config = dict(
    n_layer=12,
    d_model=256,
    n_experts=96,
    experts_per_token=2,
    d_expert=128,
    d_shared_expert=0,
    activation='gelu',
    moe_layers=[2, 3, 4, 5, 6, 7, 8, 9, 10, 11],
    router_score='softmax',
    normalize_top_k=True,
    routed_scale=1.0,
    balance_loss=0.000521,
    balance_bias=True,
    router_cosine_scale=10.0,
    router_bias=True,
    n_groups=4,
    groups_per_token=3,
    init_std_router=0.00652,
    lr_router=0.001,
    vocab_size=4096,
    norm='layernorm',
    norm_eps=1e-05,
    tie_embeddings=False,
    optimizer='muon',
    lr=0.00563,
    beta1=0.93,
    grad_clip=1.0,
    batch_tokens=[65536, 131072],
    seq_len=256,
    train_tokens=480500000,
    steps=5848,
    dataset='wikipedia_en',
)
Below are experts of layer 5 (counted from 0) of a mixture-of-experts language model. Rows are named router (the router's row for the expert), down (a neuron's output weights, with its number) and show model dimensions 0-255. Each number is 200 + 40 x the weight over its row's rms, rounded and kept within 0 to 999.
After each expert's rows: a language model's description of what the expert responds to. This comes from a sample of Wikipedia text that the model never trained on.

# expert 37
router,208,232,170,174,253,230,223,145,136,297,201,139,189,252,233,214,146,188,199,151,122,234,212,176,148,217,177,219,160,166,171,168,242,164,114,246,165,248,222,171,192,263,171,184,228,240,200,154,189,190,170,188,173,170,200,197,277,201,181,148,182,190,171,239,183,287,140,203,165,231,154,161,249,194,191,192,223,188,180,250,219,229,236,198,183,256,222,161,158,184,233,160,227,215,132,204,201,216,217,312,173,183,172,196,232,214,135,160,214,196,182,196,187,242,244,206,200,181,200,211,203,290,184,196,294,218,163,159,177,169,205,211,165,156,179,274,220,202,153,252,251,143,163,245,154,189,191,155,214,151,140,204,240,185,219,230,221,196,197,198,184,182,178,237,150,219,211,182,189,229,268,291,95,207,104,196,243,265,187,211,179,234,249,280,183,339,222,248,212,250,151,215,179,264,196,217,151,179,213,115,106,217,208,272,241,154,202,204,232,252,175,217,206,150,196,207,228,208,149,226,169,249,177,256,207,176,246,233,220,219,194,194,186,229,162,230,265,163,117,229,219,195,286,206,164,95,140,189,248,219,211,189,169,219,193,220
down0,208,154,220,108,193,274,220,217,257,192,205,193,139,204,209,242,168,190,142,250,218,292,184,169,154,109,177,204,157,253,199,227,124,189,178,208,215,214,190,150,133,125,150,140,188,244,157,215,247,160,254,211,225,184,211,217,197,197,233,229,168,212,141,164,220,207,188,86,186,242,302,202,150,218,204,164,230,204,275,143,152,234,218,168,192,193,189,163,240,221,228,234,137,222,204,212,308,207,198,157,111,210,222,195,184,288,228,167,243,252,150,174,258,156,244,189,236,205,158,196,229,218,202,242,200,157,197,209,167,182,184,181,199,258,230,207,267,122,137,256,184,202,227,105,175,218,201,206,200,218,168,126,189,190,185,148,147,201,214,131,162,256,158,318,225,243,231,212,167,188,253,215,241,171,218,234,212,241,229,240,152,177,243,233,204,181,156,202,151,268,156,191,237,180,178,279,224,224,224,204,168,205,281,193,146,137,194,258,206,184,163,282,183,209,235,164,185,265,218,269,251,124,211,237,162,197,167,231,206,205,190,183,212,229,231,167,169,204,138,215,206,240,186,108,191,248,224,200,240,182,192,186,231,205,176,198
Description: Hyphen bullets opening lines in lists and infoboxes after a line break, plus hyphens inside compound place names like Châlons-en-Champagne.

# expert 3
router,263,173,203,171,129,229,248,136,191,247,260,279,266,158,191,175,154,212,227,228,240,218,162,151,190,216,168,207,187,245,187,119,242,170,208,249,176,180,142,213,176,204,147,203,225,110,185,238,236,200,265,232,225,253,207,194,239,224,195,148,156,222,109,342,246,174,248,255,233,197,166,240,149,190,136,256,142,183,175,213,177,206,177,181,183,213,195,171,203,211,153,190,187,160,226,164,220,200,165,217,208,225,229,260,171,215,203,247,174,191,200,232,210,241,209,220,247,238,281,231,241,224,171,226,199,273,201,156,170,238,213,240,182,220,169,159,204,117,165,204,220,154,298,192,192,200,163,210,91,126,162,173,209,206,151,207,233,192,245,160,172,211,131,136,201,165,140,176,277,167,224,219,194,173,203,203,164,151,203,139,223,226,171,264,237,171,230,212,182,143,221,186,137,196,260,224,254,152,274,175,207,166,141,306,174,163,216,180,181,173,200,205,174,217,247,153,157,210,209,205,189,210,265,153,177,174,203,173,124,123,186,182,171,289,276,241,235,201,267,196,198,207,200,153,205,259,172,252,213,139,254,164,247,192,234,225
down0,270,191,253,202,199,70,243,164,169,207,208,141,185,149,223,241,195,268,234,224,207,157,157,167,203,184,243,198,153,148,159,227,235,163,158,142,183,248,203,183,145,221,209,228,199,225,175,188,183,196,233,158,240,230,206,160,202,278,234,223,153,189,201,270,174,274,157,259,192,217,241,194,136,111,252,227,157,187,262,104,203,248,179,144,202,142,170,121,207,105,175,214,152,115,247,215,227,202,239,234,210,198,229,188,277,180,204,138,279,166,152,260,282,185,190,183,215,184,171,257,203,130,199,213,267,242,218,237,202,211,165,222,217,209,184,149,135,156,180,170,189,178,182,213,195,211,223,138,283,132,202,224,154,151,226,128,274,232,184,268,189,191,202,229,218,240,198,180,260,255,202,193,198,221,167,189,152,193,254,260,181,170,191,212,143,102,239,241,246,207,136,212,197,234,148,257,182,215,193,160,249,163,212,268,161,207,242,124,194,157,223,265,187,162,189,278,230,169,163,191,214,202,289,231,186,233,164,255,215,222,175,209,176,183,176,179,239,208,202,191,179,205,216,199,173,253,229,198,241,235,250,214,231,128,182,201
Description: Middle word pieces forming verb or noun stems before suffixes, such as surve-ill-ance, Art-ill-ery, Pro-fess-ional, support, caus, incre.

# expert 18
router,209,198,146,276,188,254,246,308,166,235,207,199,224,183,131,234,155,229,259,218,212,174,174,136,228,230,183,177,211,239,256,193,272,144,266,195,174,205,189,276,113,189,235,163,171,188,298,153,168,207,139,221,184,128,185,213,187,164,240,230,222,186,143,108,184,119,242,136,275,222,205,205,230,212,226,158,247,227,205,297,211,190,173,195,185,215,217,238,282,224,214,146,204,217,302,230,180,189,170,171,286,92,196,180,202,191,194,186,244,187,196,131,186,192,177,179,189,178,189,195,233,195,193,226,230,190,257,210,260,225,106,195,205,141,187,190,213,163,275,242,292,224,202,158,169,160,209,208,163,214,134,184,255,192,188,189,238,172,153,142,249,239,129,211,220,196,152,222,185,179,188,152,225,155,196,185,235,217,168,144,245,149,223,202,165,171,289,188,251,209,197,164,175,158,200,253,141,171,182,181,226,155,218,199,233,92,246,211,135,130,205,225,189,174,206,196,193,164,202,179,177,163,234,235,167,243,161,216,199,181,187,228,226,184,192,184,273,251,188,177,156,241,192,202,160,250,160,215,198,221,164,287,284,229,217,174
down0,156,191,242,194,274,175,207,123,187,170,189,208,168,196,162,208,191,258,240,209,150,172,235,195,227,177,190,186,178,171,177,146,194,219,159,180,208,216,214,167,254,249,123,191,256,223,251,150,233,149,205,211,162,225,167,204,242,180,236,120,232,193,165,201,174,288,112,233,187,134,165,117,230,226,227,188,190,233,233,188,172,245,253,189,253,109,188,171,175,196,236,223,218,277,215,201,197,216,183,134,201,171,218,215,165,223,181,218,177,177,211,158,243,166,251,190,213,171,221,112,188,236,179,142,254,278,222,139,133,220,201,184,193,234,169,263,135,166,255,270,210,190,211,236,241,297,235,157,182,238,202,230,240,174,177,162,189,161,209,241,212,267,217,159,213,260,184,194,262,147,217,234,213,198,185,220,198,229,250,188,213,206,178,161,213,261,174,156,170,130,233,222,165,178,282,220,260,205,216,176,201,246,182,149,160,221,196,242,280,202,248,185,106,179,175,199,239,135,254,282,253,169,216,176,159,181,210,186,225,241,204,223,206,145,227,183,54,280,213,220,191,186,171,141,239,257,133,242,165,204,292,163,155,132,225,157
Description: Month names in dates, especially in election tables and political articles, e.g. November 2022, May, June 4; also Senate, Date, Counties.

# expert 23
router,189,224,201,154,201,220,134,163,244,216,233,204,234,186,232,200,235,223,220,208,196,188,200,225,277,239,198,200,202,197,221,181,140,277,202,157,182,119,223,243,180,209,228,205,182,212,278,178,244,176,212,177,263,159,209,230,171,217,152,156,198,210,186,204,124,203,181,227,150,211,172,197,194,152,233,177,260,173,247,190,215,189,184,217,231,197,242,208,223,241,272,266,236,154,148,207,162,160,214,151,226,286,191,152,163,241,207,230,182,228,189,191,209,157,270,205,233,166,126,195,111,232,166,144,181,242,265,185,190,204,201,131,209,174,237,255,186,170,156,192,184,281,105,292,182,185,152,216,278,186,165,135,205,196,163,183,180,267,157,154,151,242,266,183,219,162,199,248,159,218,225,195,208,243,178,196,216,203,195,187,227,184,167,161,217,198,221,196,262,162,201,251,196,275,220,176,199,200,293,273,137,137,181,222,250,227,169,232,199,181,237,191,251,135,182,187,228,174,138,111,171,165,111,227,91,250,244,240,91,163,189,234,277,163,207,188,221,158,248,202,245,156,254,251,233,167,247,213,266,125,199,200,172,244,112,172
down0,223,181,187,204,178,228,263,173,196,141,181,203,193,174,157,208,190,267,163,204,228,173,169,189,198,219,247,234,208,262,165,198,142,186,197,164,227,199,236,131,184,231,117,118,219,124,308,234,239,206,155,218,160,198,243,203,182,303,173,233,184,176,142,194,175,274,169,224,199,199,163,242,190,219,285,233,178,240,228,172,180,225,231,181,173,307,216,186,204,202,242,186,178,200,143,162,207,225,197,86,259,235,229,248,203,189,206,169,212,207,158,199,239,209,187,233,112,255,223,135,200,203,166,199,241,111,136,176,128,150,182,140,238,187,202,192,172,202,150,228,222,239,146,229,252,177,167,121,184,248,179,179,143,174,207,200,213,165,167,224,246,224,209,192,258,243,245,192,254,248,304,160,192,214,230,203,139,141,144,263,239,194,190,164,244,238,230,193,260,242,240,194,247,215,219,270,230,220,177,114,200,170,262,176,265,165,194,207,161,215,184,175,211,144,205,229,197,191,225,255,269,153,170,268,138,252,200,132,152,179,177,165,168,324,145,199,209,156,176,173,184,155,174,233,165,256,214,250,185,220,214,230,167,213,192,197
Description: Word-final vowel pieces like ra, ie, ia, i, ai ending foreign names and words (Chakra, Zhangjiajie, Manekia, Orchestra).

# expert 40
router,141,185,162,210,113,114,234,170,196,216,181,262,156,160,197,250,158,182,192,260,204,199,201,237,212,159,186,197,210,234,229,185,195,214,252,211,159,200,176,232,202,182,154,196,205,219,152,259,201,142,181,145,196,161,209,165,109,190,201,175,195,192,179,229,200,171,143,199,223,294,211,232,253,163,179,252,261,185,242,182,231,213,170,194,229,120,220,233,169,225,181,163,149,183,90,205,220,202,147,228,155,224,223,193,146,248,221,214,203,110,199,269,149,237,167,143,193,179,166,206,134,150,222,229,161,279,279,246,222,233,223,233,219,227,255,196,92,238,199,221,255,118,237,224,209,188,202,222,201,163,173,173,237,169,292,209,248,188,197,205,221,187,236,190,251,235,179,195,266,173,189,169,179,121,142,317,299,189,210,163,175,252,236,146,196,184,132,213,200,259,206,177,261,214,240,183,234,286,204,182,176,215,254,214,288,197,181,218,217,215,148,218,157,178,217,241,168,173,198,188,123,211,212,261,286,251,251,164,268,212,215,261,179,209,190,184,175,179,151,189,165,239,178,120,210,216,212,138,161,216,180,154,148,262,210,226
down0,201,136,150,171,177,175,188,268,207,223,241,188,167,181,141,203,230,192,132,191,155,141,176,210,152,241,172,221,252,260,214,191,286,210,264,223,168,172,167,161,295,160,186,142,198,203,218,145,205,222,199,263,275,206,259,226,230,124,173,122,165,191,221,212,215,210,290,225,222,254,160,219,206,182,261,199,202,231,227,267,260,147,102,158,171,167,183,264,214,206,239,227,195,235,229,193,222,169,239,151,202,241,158,220,203,158,139,226,137,186,160,167,156,234,174,225,190,206,252,134,159,138,216,154,223,184,191,175,218,219,144,201,200,177,247,186,216,159,178,214,198,231,239,176,290,202,231,232,224,177,190,221,237,142,164,193,218,167,181,288,178,159,199,261,180,214,204,231,263,196,226,186,217,166,225,214,217,221,209,221,231,186,268,172,286,181,214,234,163,202,174,236,252,263,198,195,186,159,99,217,180,224,222,213,124,201,229,173,212,198,251,179,245,233,130,162,199,148,101,245,181,187,194,194,219,225,208,156,203,248,225,207,196,230,118,188,163,278,93,214,200,163,166,236,276,157,279,245,205,206,148,226,84,183,228,141
Description: Inner pieces ic, or, ient, ial inside scientific or adjectival words like multicellular, scientifiques, Binomial, plus major, national, central.

# expert 43
router,178,163,210,227,151,156,207,185,133,195,171,220,252,224,135,227,153,115,198,284,136,190,262,83,235,190,201,224,202,209,293,209,164,190,160,173,180,196,219,191,120,252,231,220,196,155,230,171,199,152,193,157,179,107,249,155,160,228,219,160,234,280,192,199,235,232,158,142,161,222,196,239,243,248,169,174,205,185,167,110,132,140,254,182,169,166,158,191,239,242,225,202,264,172,345,210,183,160,212,264,193,130,173,201,253,216,253,143,168,215,242,193,249,263,194,142,165,200,220,210,110,170,209,178,155,275,216,242,233,248,157,223,194,195,202,267,151,209,212,196,265,256,205,235,235,213,203,168,195,186,135,142,256,195,238,173,137,184,230,214,187,198,152,148,189,240,137,165,216,186,214,240,253,185,159,251,145,224,188,227,172,193,197,136,180,199,251,220,242,214,228,198,180,173,174,230,142,239,210,131,267,185,204,182,196,244,270,230,208,223,209,203,197,220,269,198,186,182,227,227,206,286,181,183,168,251,181,249,195,174,203,200,215,266,228,223,194,229,156,142,140,225,155,182,193,182,265,190,200,263,194,265,225,257,199,160
down0,147,209,186,199,221,154,251,134,290,234,196,148,128,182,170,162,176,177,173,243,273,218,207,149,202,176,229,185,189,222,175,198,209,191,195,197,138,142,142,173,222,287,172,186,189,242,155,236,227,141,224,224,162,166,272,129,212,226,264,203,180,151,239,216,216,236,227,174,192,236,193,200,299,209,261,222,164,195,210,157,259,209,105,196,215,188,167,167,171,212,220,263,197,197,153,170,211,234,218,185,168,226,234,146,219,208,228,139,270,182,213,204,177,227,247,140,198,262,207,217,160,196,162,227,206,162,147,140,216,207,182,204,232,159,185,171,161,223,204,217,297,223,262,240,216,206,230,158,230,157,198,260,247,107,274,235,214,165,150,236,248,245,170,238,213,77,199,151,169,255,172,190,233,230,264,283,194,206,230,226,211,202,233,233,221,246,164,156,232,178,221,190,238,133,245,240,211,225,169,143,178,264,131,134,248,211,235,186,145,231,204,122,239,174,112,205,158,240,165,196,118,252,228,186,184,272,153,176,179,227,132,201,252,148,227,187,204,231,182,244,229,204,162,177,235,138,204,138,240,160,198,165,252,181,184,262
Description: Standalone space tokens preceding numbers in tables, scores and dates, such as after a pipe, comma or month name.

# expert 33
router,164,155,242,188,141,189,240,225,245,212,219,172,120,204,184,202,249,158,250,215,180,143,198,215,115,227,160,181,179,188,261,192,199,182,203,187,150,218,158,195,172,221,229,205,186,143,265,119,226,169,167,211,222,250,212,208,201,196,230,210,176,204,166,252,181,163,248,156,221,177,246,190,139,190,198,255,240,131,237,134,187,200,192,242,183,217,152,279,275,261,206,248,238,240,148,185,121,202,265,242,226,171,262,231,159,256,253,279,258,192,202,206,144,303,220,226,201,212,217,201,201,191,146,189,202,210,118,191,192,181,262,121,192,206,248,218,248,208,167,233,143,240,198,172,190,249,217,139,243,161,194,167,204,173,230,195,204,208,181,175,170,214,182,224,248,99,206,199,251,277,222,190,194,197,174,200,201,245,177,157,225,241,221,267,243,158,171,214,134,186,163,228,227,242,197,278,237,171,241,217,225,207,228,163,228,179,240,232,261,207,183,224,210,195,197,230,238,163,204,235,123,173,107,146,98,178,177,161,114,198,209,158,139,217,95,180,248,204,219,147,276,181,143,287,162,192,209,217,142,99,169,184,203,194,258,220
down0,280,182,216,167,279,210,239,199,163,255,234,265,250,154,132,186,188,141,170,213,225,314,200,169,207,228,188,270,197,209,173,100,217,165,218,257,191,179,163,179,235,246,186,163,268,208,273,240,162,199,183,202,150,254,182,207,163,176,177,151,178,200,240,259,158,215,292,165,148,229,198,194,195,127,260,179,152,123,176,184,235,180,225,225,158,146,176,188,217,130,226,220,176,277,204,218,177,207,188,248,200,233,200,196,87,189,198,229,253,188,160,260,147,285,220,195,207,208,174,277,211,188,147,129,176,97,159,249,199,195,185,192,221,205,156,246,226,153,170,198,235,220,196,142,223,98,215,240,189,205,196,225,226,214,213,127,265,156,186,216,225,255,169,256,152,232,226,230,241,205,189,143,259,170,242,141,171,187,147,137,208,158,218,206,228,223,203,196,139,176,200,134,219,265,269,209,188,277,260,133,159,191,202,173,235,202,168,141,196,252,212,189,186,239,196,240,251,242,217,225,209,199,156,175,203,208,148,224,251,220,125,134,221,260,190,224,179,172,154,183,163,235,244,261,255,228,181,197,205,167,189,197,167,168,199,229
Description: Short syllable pieces inside proper names and surnames, especially after H, such as H-of-mann, J-ad-id, Mend-el-son, squ-ad.

# expert 7
router,241,239,228,234,177,183,227,202,159,207,155,244,210,275,254,222,229,204,258,242,195,260,181,212,205,244,206,279,227,105,210,186,128,158,152,107,186,204,193,213,232,188,135,285,203,197,236,186,184,214,216,204,237,161,179,207,173,277,230,163,246,225,190,201,121,186,176,215,148,152,209,130,218,194,199,218,183,132,100,197,165,241,194,215,153,159,287,134,196,150,163,228,248,181,204,133,125,221,244,199,147,182,125,195,236,162,170,152,291,223,185,231,218,220,233,218,255,194,247,211,207,237,193,225,185,239,199,199,246,175,165,143,223,194,161,171,243,125,192,194,176,106,271,200,157,238,137,157,313,223,214,284,156,174,166,233,183,213,259,214,279,158,227,198,232,250,205,158,182,217,179,219,232,274,222,184,255,192,251,192,179,200,139,162,230,189,259,181,214,144,159,176,155,246,220,215,283,275,246,233,177,158,155,167,236,171,192,176,193,279,235,189,151,177,221,210,180,244,152,199,185,192,126,214,196,184,211,258,205,228,231,136,226,207,214,221,166,259,235,151,169,200,208,186,197,232,256,222,177,195,172,191,175,109,222,160
down0,198,194,262,214,242,274,160,157,176,216,228,175,241,140,255,103,255,215,134,247,161,204,230,282,227,174,154,216,209,177,208,130,196,227,205,179,201,140,224,171,159,184,186,208,250,108,69,231,191,162,161,145,191,249,220,241,126,242,234,185,217,182,188,197,144,125,186,191,225,179,269,324,217,200,190,235,249,208,215,176,131,186,193,185,164,176,230,218,192,222,230,197,241,199,224,199,208,160,196,188,232,170,203,185,236,187,198,227,203,265,175,184,219,197,130,193,238,131,232,238,130,99,162,246,181,192,200,247,146,187,149,218,212,183,188,257,253,231,316,244,210,161,202,157,179,140,217,271,193,219,240,215,253,174,237,140,155,235,150,199,207,250,200,205,237,239,243,243,200,262,208,235,216,212,168,263,189,210,208,204,185,160,198,207,137,295,215,314,242,165,177,180,216,222,197,132,199,165,206,177,233,217,193,219,248,180,205,154,217,160,227,247,187,240,234,148,94,194,130,197,192,205,206,165,209,207,221,103,206,242,261,245,220,156,220,240,165,226,185,196,209,255,195,195,151,196,183,150,117,193,140,187,220,199,204,193
Description: Single or paired initial consonant pieces starting a longer word, such as s in sends, r in rifle, S in Sophy, tr, dr.

# expert 59
router,186,286,181,191,208,243,203,202,171,195,238,183,230,195,195,185,216,206,214,191,211,144,229,227,222,206,158,229,270,177,255,244,152,266,240,124,171,312,253,245,184,247,179,85,175,231,189,215,164,169,133,172,139,174,146,165,188,257,249,187,207,224,247,207,189,235,245,270,172,161,116,180,220,202,167,246,242,253,218,211,189,230,176,159,159,237,215,212,189,158,229,232,222,187,190,191,163,241,201,197,193,216,188,178,204,189,165,184,251,211,222,139,266,190,208,264,206,165,236,239,133,200,248,166,215,189,200,180,229,219,214,271,168,218,166,229,167,227,139,211,227,202,162,206,257,178,220,105,205,249,179,132,126,218,187,168,257,112,215,209,151,232,179,217,206,95,256,206,221,176,194,92,246,209,240,148,163,117,202,233,244,222,188,195,191,210,143,216,247,151,212,272,191,249,153,135,194,178,195,218,119,251,232,155,242,155,227,185,169,103,196,228,114,204,243,164,153,189,207,99,237,244,175,268,215,172,225,271,163,212,163,163,199,142,179,209,229,232,235,244,175,213,255,139,173,156,170,224,169,237,177,207,235,263,203,171
down0,112,257,230,160,152,203,174,234,148,158,224,216,225,161,271,225,206,199,137,272,231,211,197,210,165,294,171,219,232,219,165,212,189,205,212,244,156,231,184,236,292,201,166,214,217,233,217,168,155,249,107,160,220,190,282,198,196,261,201,204,99,187,213,183,238,246,155,183,185,251,190,227,175,264,250,160,144,192,219,274,186,218,215,237,196,211,199,214,198,160,138,231,299,147,221,107,203,217,287,198,161,239,182,263,129,269,207,158,155,215,225,166,223,210,121,248,234,252,194,240,186,196,285,173,213,139,211,184,154,190,196,247,248,213,177,222,193,158,150,198,259,213,159,157,167,223,177,211,181,176,239,136,127,289,200,217,192,230,221,156,190,211,153,207,154,141,172,218,185,136,205,186,190,158,235,123,241,226,205,168,186,180,215,220,188,223,200,236,222,171,244,134,247,175,136,210,242,284,217,194,194,205,185,219,183,201,175,144,207,197,180,196,232,167,174,178,197,160,130,185,273,200,168,194,205,185,216,287,167,190,213,242,179,200,284,195,137,76,172,273,235,195,250,143,209,223,221,245,208,137,214,175,157,194,239,213
Description: Common nouns and object pronouns ending a phrase before punctuation, such as season, team, year, them, him, also up in Jupiter.

# expert 51
router,324,230,179,212,162,260,135,225,284,213,265,176,242,197,198,283,189,157,172,135,166,141,139,248,159,235,245,170,241,144,173,190,135,190,166,200,176,225,200,164,193,187,214,222,216,213,187,136,170,248,244,230,181,186,216,193,231,232,297,236,164,189,173,190,277,223,195,167,287,215,133,212,193,194,161,191,185,232,253,153,170,204,261,264,215,244,200,152,199,230,187,153,180,272,235,151,210,214,199,237,213,180,199,185,237,247,255,232,182,255,126,115,152,261,231,186,170,179,153,173,208,225,161,189,226,203,126,183,239,147,213,171,130,211,104,260,240,195,191,235,204,301,232,162,228,227,207,246,266,208,233,172,207,186,197,131,180,198,254,198,189,183,165,214,170,168,167,188,193,153,252,211,229,237,283,170,239,155,158,215,219,190,247,78,175,149,169,226,191,210,196,149,226,179,167,234,219,125,214,206,180,261,264,144,223,186,184,234,238,137,152,202,187,251,165,255,214,233,179,162,182,176,178,161,288,215,104,236,222,176,122,184,221,268,225,197,210,178,199,158,232,168,233,162,214,208,197,171,268,184,189,181,180,194,194,168
down0,220,238,188,206,138,188,230,144,187,289,263,195,284,143,256,189,186,178,158,248,190,290,183,161,141,173,263,160,254,237,203,248,227,203,216,279,181,187,210,190,267,169,234,231,234,176,78,200,219,190,200,169,203,189,190,173,311,209,217,255,251,162,166,209,256,171,200,202,160,216,246,105,180,206,171,169,168,228,225,273,199,213,214,177,209,235,204,203,228,175,128,154,180,189,200,205,218,236,191,189,200,149,202,240,193,181,213,195,222,159,204,151,166,185,191,216,220,196,136,195,133,178,155,91,220,226,261,152,185,174,214,198,198,192,203,169,216,208,131,143,159,207,234,138,135,280,183,153,202,221,264,238,108,210,208,207,167,252,181,230,243,220,181,220,247,274,175,210,258,173,186,174,165,148,181,230,280,173,122,218,133,225,226,322,235,226,229,201,161,209,184,159,211,129,222,213,228,171,220,96,236,166,229,280,200,197,183,204,213,224,178,171,198,178,162,197,262,174,156,169,255,196,259,240,212,165,150,228,211,189,179,248,193,209,140,259,229,141,275,219,305,163,232,205,168,226,180,149,198,205,179,191,203,181,171,204
Description: Final two digits of years following 17, 18, 19 or 20, such as 19-28, 14-77, 20-23, plus century.

# expert 8
router,238,142,237,245,157,251,274,240,157,223,288,192,172,162,234,158,234,228,190,231,198,205,215,189,186,209,237,185,257,84,180,222,190,226,240,106,214,227,130,250,169,242,150,209,76,210,166,188,192,250,146,201,199,190,215,201,217,190,241,175,135,156,194,205,176,208,243,233,204,222,163,187,232,183,197,229,231,230,215,125,207,198,161,304,193,177,179,223,213,248,233,141,159,221,209,183,188,188,163,144,238,218,134,204,202,183,234,175,190,228,223,207,227,186,218,168,273,233,165,243,167,151,208,183,207,270,193,202,217,135,187,210,227,136,212,133,170,157,194,216,220,168,206,251,281,254,169,140,238,212,281,169,189,220,196,256,245,153,194,206,261,144,266,238,194,178,156,237,221,246,185,110,203,169,170,192,219,260,256,242,238,272,215,154,136,222,311,199,207,196,206,197,197,162,231,200,231,225,243,212,145,220,207,208,169,245,249,269,246,230,167,202,150,213,158,183,144,143,207,200,237,196,181,218,218,173,197,235,289,149,176,231,167,188,194,210,193,218,180,124,240,172,226,124,209,167,167,56,173,196,194,196,231,198,212,92
down0,219,211,181,175,187,201,157,220,211,130,232,209,166,284,186,177,227,238,180,144,199,112,153,189,258,181,182,240,258,227,212,146,197,179,202,142,173,156,167,229,183,175,102,215,175,181,191,212,251,200,209,212,180,238,148,216,173,153,179,263,188,215,220,181,297,147,196,223,227,256,232,230,200,198,228,137,241,187,271,224,164,132,156,157,222,171,173,192,125,295,212,219,258,137,198,202,235,225,196,246,162,165,187,231,213,184,174,187,183,247,190,226,256,189,241,176,250,134,126,171,183,155,214,286,168,173,202,205,107,212,170,133,169,231,230,227,268,138,185,226,237,251,168,153,234,164,164,219,202,287,281,204,160,273,240,201,226,192,262,159,178,210,260,275,213,221,160,206,242,208,293,178,198,219,169,126,197,207,210,205,215,210,148,197,184,235,221,274,244,188,198,233,235,250,202,182,225,166,253,202,236,259,173,217,215,148,237,255,210,217,217,225,176,206,233,191,214,196,181,243,192,172,268,234,253,177,186,195,244,181,193,179,171,221,168,174,166,261,156,105,152,230,173,159,179,235,155,65,194,141,235,97,195,177,223,147
Description: Words like such, other, same, similar, different before "as" or nouns, plus the suffix ic in Hispanic or Medtronic.

# expert 16
router,136,152,110,117,211,107,201,194,246,268,210,168,230,244,156,324,169,261,229,145,173,234,126,169,173,190,238,232,233,159,205,224,263,201,191,170,229,225,244,193,301,166,184,179,175,188,197,182,205,302,245,155,204,129,159,262,155,185,156,126,170,196,198,186,138,193,212,184,189,232,207,134,202,206,194,237,234,163,179,234,180,204,160,159,228,223,180,163,187,166,148,183,181,164,188,186,233,189,159,225,176,178,236,185,176,200,223,156,226,157,173,294,198,228,171,223,255,225,202,169,160,182,224,257,144,151,193,186,208,244,229,242,216,186,273,291,161,275,143,158,210,146,189,186,244,189,217,294,196,195,250,223,221,180,136,155,181,198,247,204,196,200,212,239,270,185,148,148,137,196,164,212,270,187,307,114,196,273,234,265,168,189,197,255,256,192,222,200,205,183,193,273,184,224,184,223,219,227,151,197,228,309,192,235,246,233,223,156,169,232,234,187,193,154,143,174,130,196,218,158,182,226,221,204,168,235,208,231,152,201,177,203,207,149,215,149,213,236,203,195,275,160,156,199,178,134,235,173,234,257,230,187,213,172,192,217
down0,252,225,180,231,215,200,216,155,222,213,235,221,218,209,212,154,133,212,119,219,180,210,177,220,169,114,170,261,174,187,157,160,209,282,160,236,209,200,165,171,239,166,209,116,194,222,207,192,207,203,238,187,287,269,173,241,294,217,187,294,218,238,196,272,165,112,242,195,196,253,196,197,222,216,189,223,191,96,240,257,202,168,209,198,180,199,153,166,176,283,198,252,244,170,182,182,160,202,193,204,160,197,142,157,161,258,222,152,250,138,192,167,178,217,130,157,229,201,197,254,191,186,198,203,163,204,217,164,184,226,218,206,193,203,225,224,240,206,141,151,210,209,184,159,227,201,127,184,245,231,167,149,202,251,265,223,168,168,211,168,210,265,271,268,235,206,158,96,190,228,183,176,169,73,238,220,216,215,112,196,191,148,197,140,184,240,165,191,185,145,159,229,238,203,159,259,278,220,147,172,226,227,184,222,169,168,240,185,305,213,207,251,231,187,178,139,206,221,261,216,190,231,200,169,140,281,179,175,234,169,291,196,168,217,226,201,217,157,157,214,211,153,216,203,235,151,239,127,227,222,204,273,295,175,147,217
Description: Single capital letters or St/W starting a word after quotes, brackets or headings, like We, Why, Zwickau, Massif, Tablet.

# expert 42
router,240,209,212,157,164,242,150,236,218,228,216,206,218,111,190,242,192,176,124,211,163,153,213,236,177,315,234,206,129,203,215,203,166,213,232,194,196,227,246,136,172,189,225,150,215,138,208,290,209,139,256,195,180,183,273,177,243,188,122,198,238,216,239,175,148,187,154,140,180,180,271,193,190,198,168,207,185,201,208,293,205,204,210,213,204,175,147,199,206,200,167,255,202,155,176,158,236,255,224,208,133,139,233,140,218,220,185,187,233,188,178,196,250,353,182,158,138,187,188,242,152,274,204,196,255,166,250,237,227,165,190,126,172,220,192,227,229,254,184,86,260,151,233,212,238,176,214,198,255,209,228,161,188,210,191,202,134,242,140,233,200,137,214,227,188,199,161,167,127,178,225,169,254,174,176,201,252,181,228,146,191,157,160,243,216,163,206,201,240,169,220,250,143,234,285,206,282,265,175,174,175,146,230,179,160,155,167,221,185,180,245,208,188,143,220,178,290,186,222,179,209,254,284,211,141,169,172,208,171,218,222,134,123,206,215,209,172,246,255,180,205,238,247,267,141,182,196,177,217,207,226,242,248,142,177,180
down0,191,213,177,198,207,259,181,204,238,167,152,202,224,205,255,187,178,145,251,201,237,202,214,135,226,130,245,207,250,277,199,244,243,210,216,222,231,200,178,204,155,274,160,219,285,193,197,187,205,196,86,155,183,230,227,238,153,209,201,164,212,181,264,182,244,302,196,196,282,312,262,137,238,203,162,113,225,204,233,172,194,161,218,210,174,229,163,197,197,214,175,155,207,153,185,183,196,164,138,156,235,191,215,244,253,119,225,168,164,295,194,138,209,200,176,237,108,185,232,129,249,244,222,239,236,162,224,206,195,204,171,188,143,202,131,212,101,190,297,214,160,189,211,206,116,213,210,133,187,252,239,189,114,183,183,167,208,221,234,175,274,190,150,183,224,221,183,216,201,221,158,278,188,200,228,169,219,199,197,251,230,178,184,222,257,162,209,120,177,174,166,226,226,188,193,144,199,196,188,160,154,142,166,166,247,185,201,194,195,239,232,170,183,216,186,156,204,180,213,242,268,136,173,153,172,191,262,238,234,196,186,172,135,241,177,246,173,264,152,241,226,175,269,236,319,246,231,219,186,192,222,218,118,177,210,182
Description: Single capital letters beginning names or titles, often in tables or lists, e.g. B-ombardier, G-iorgia, K-almuck, S-ebastian.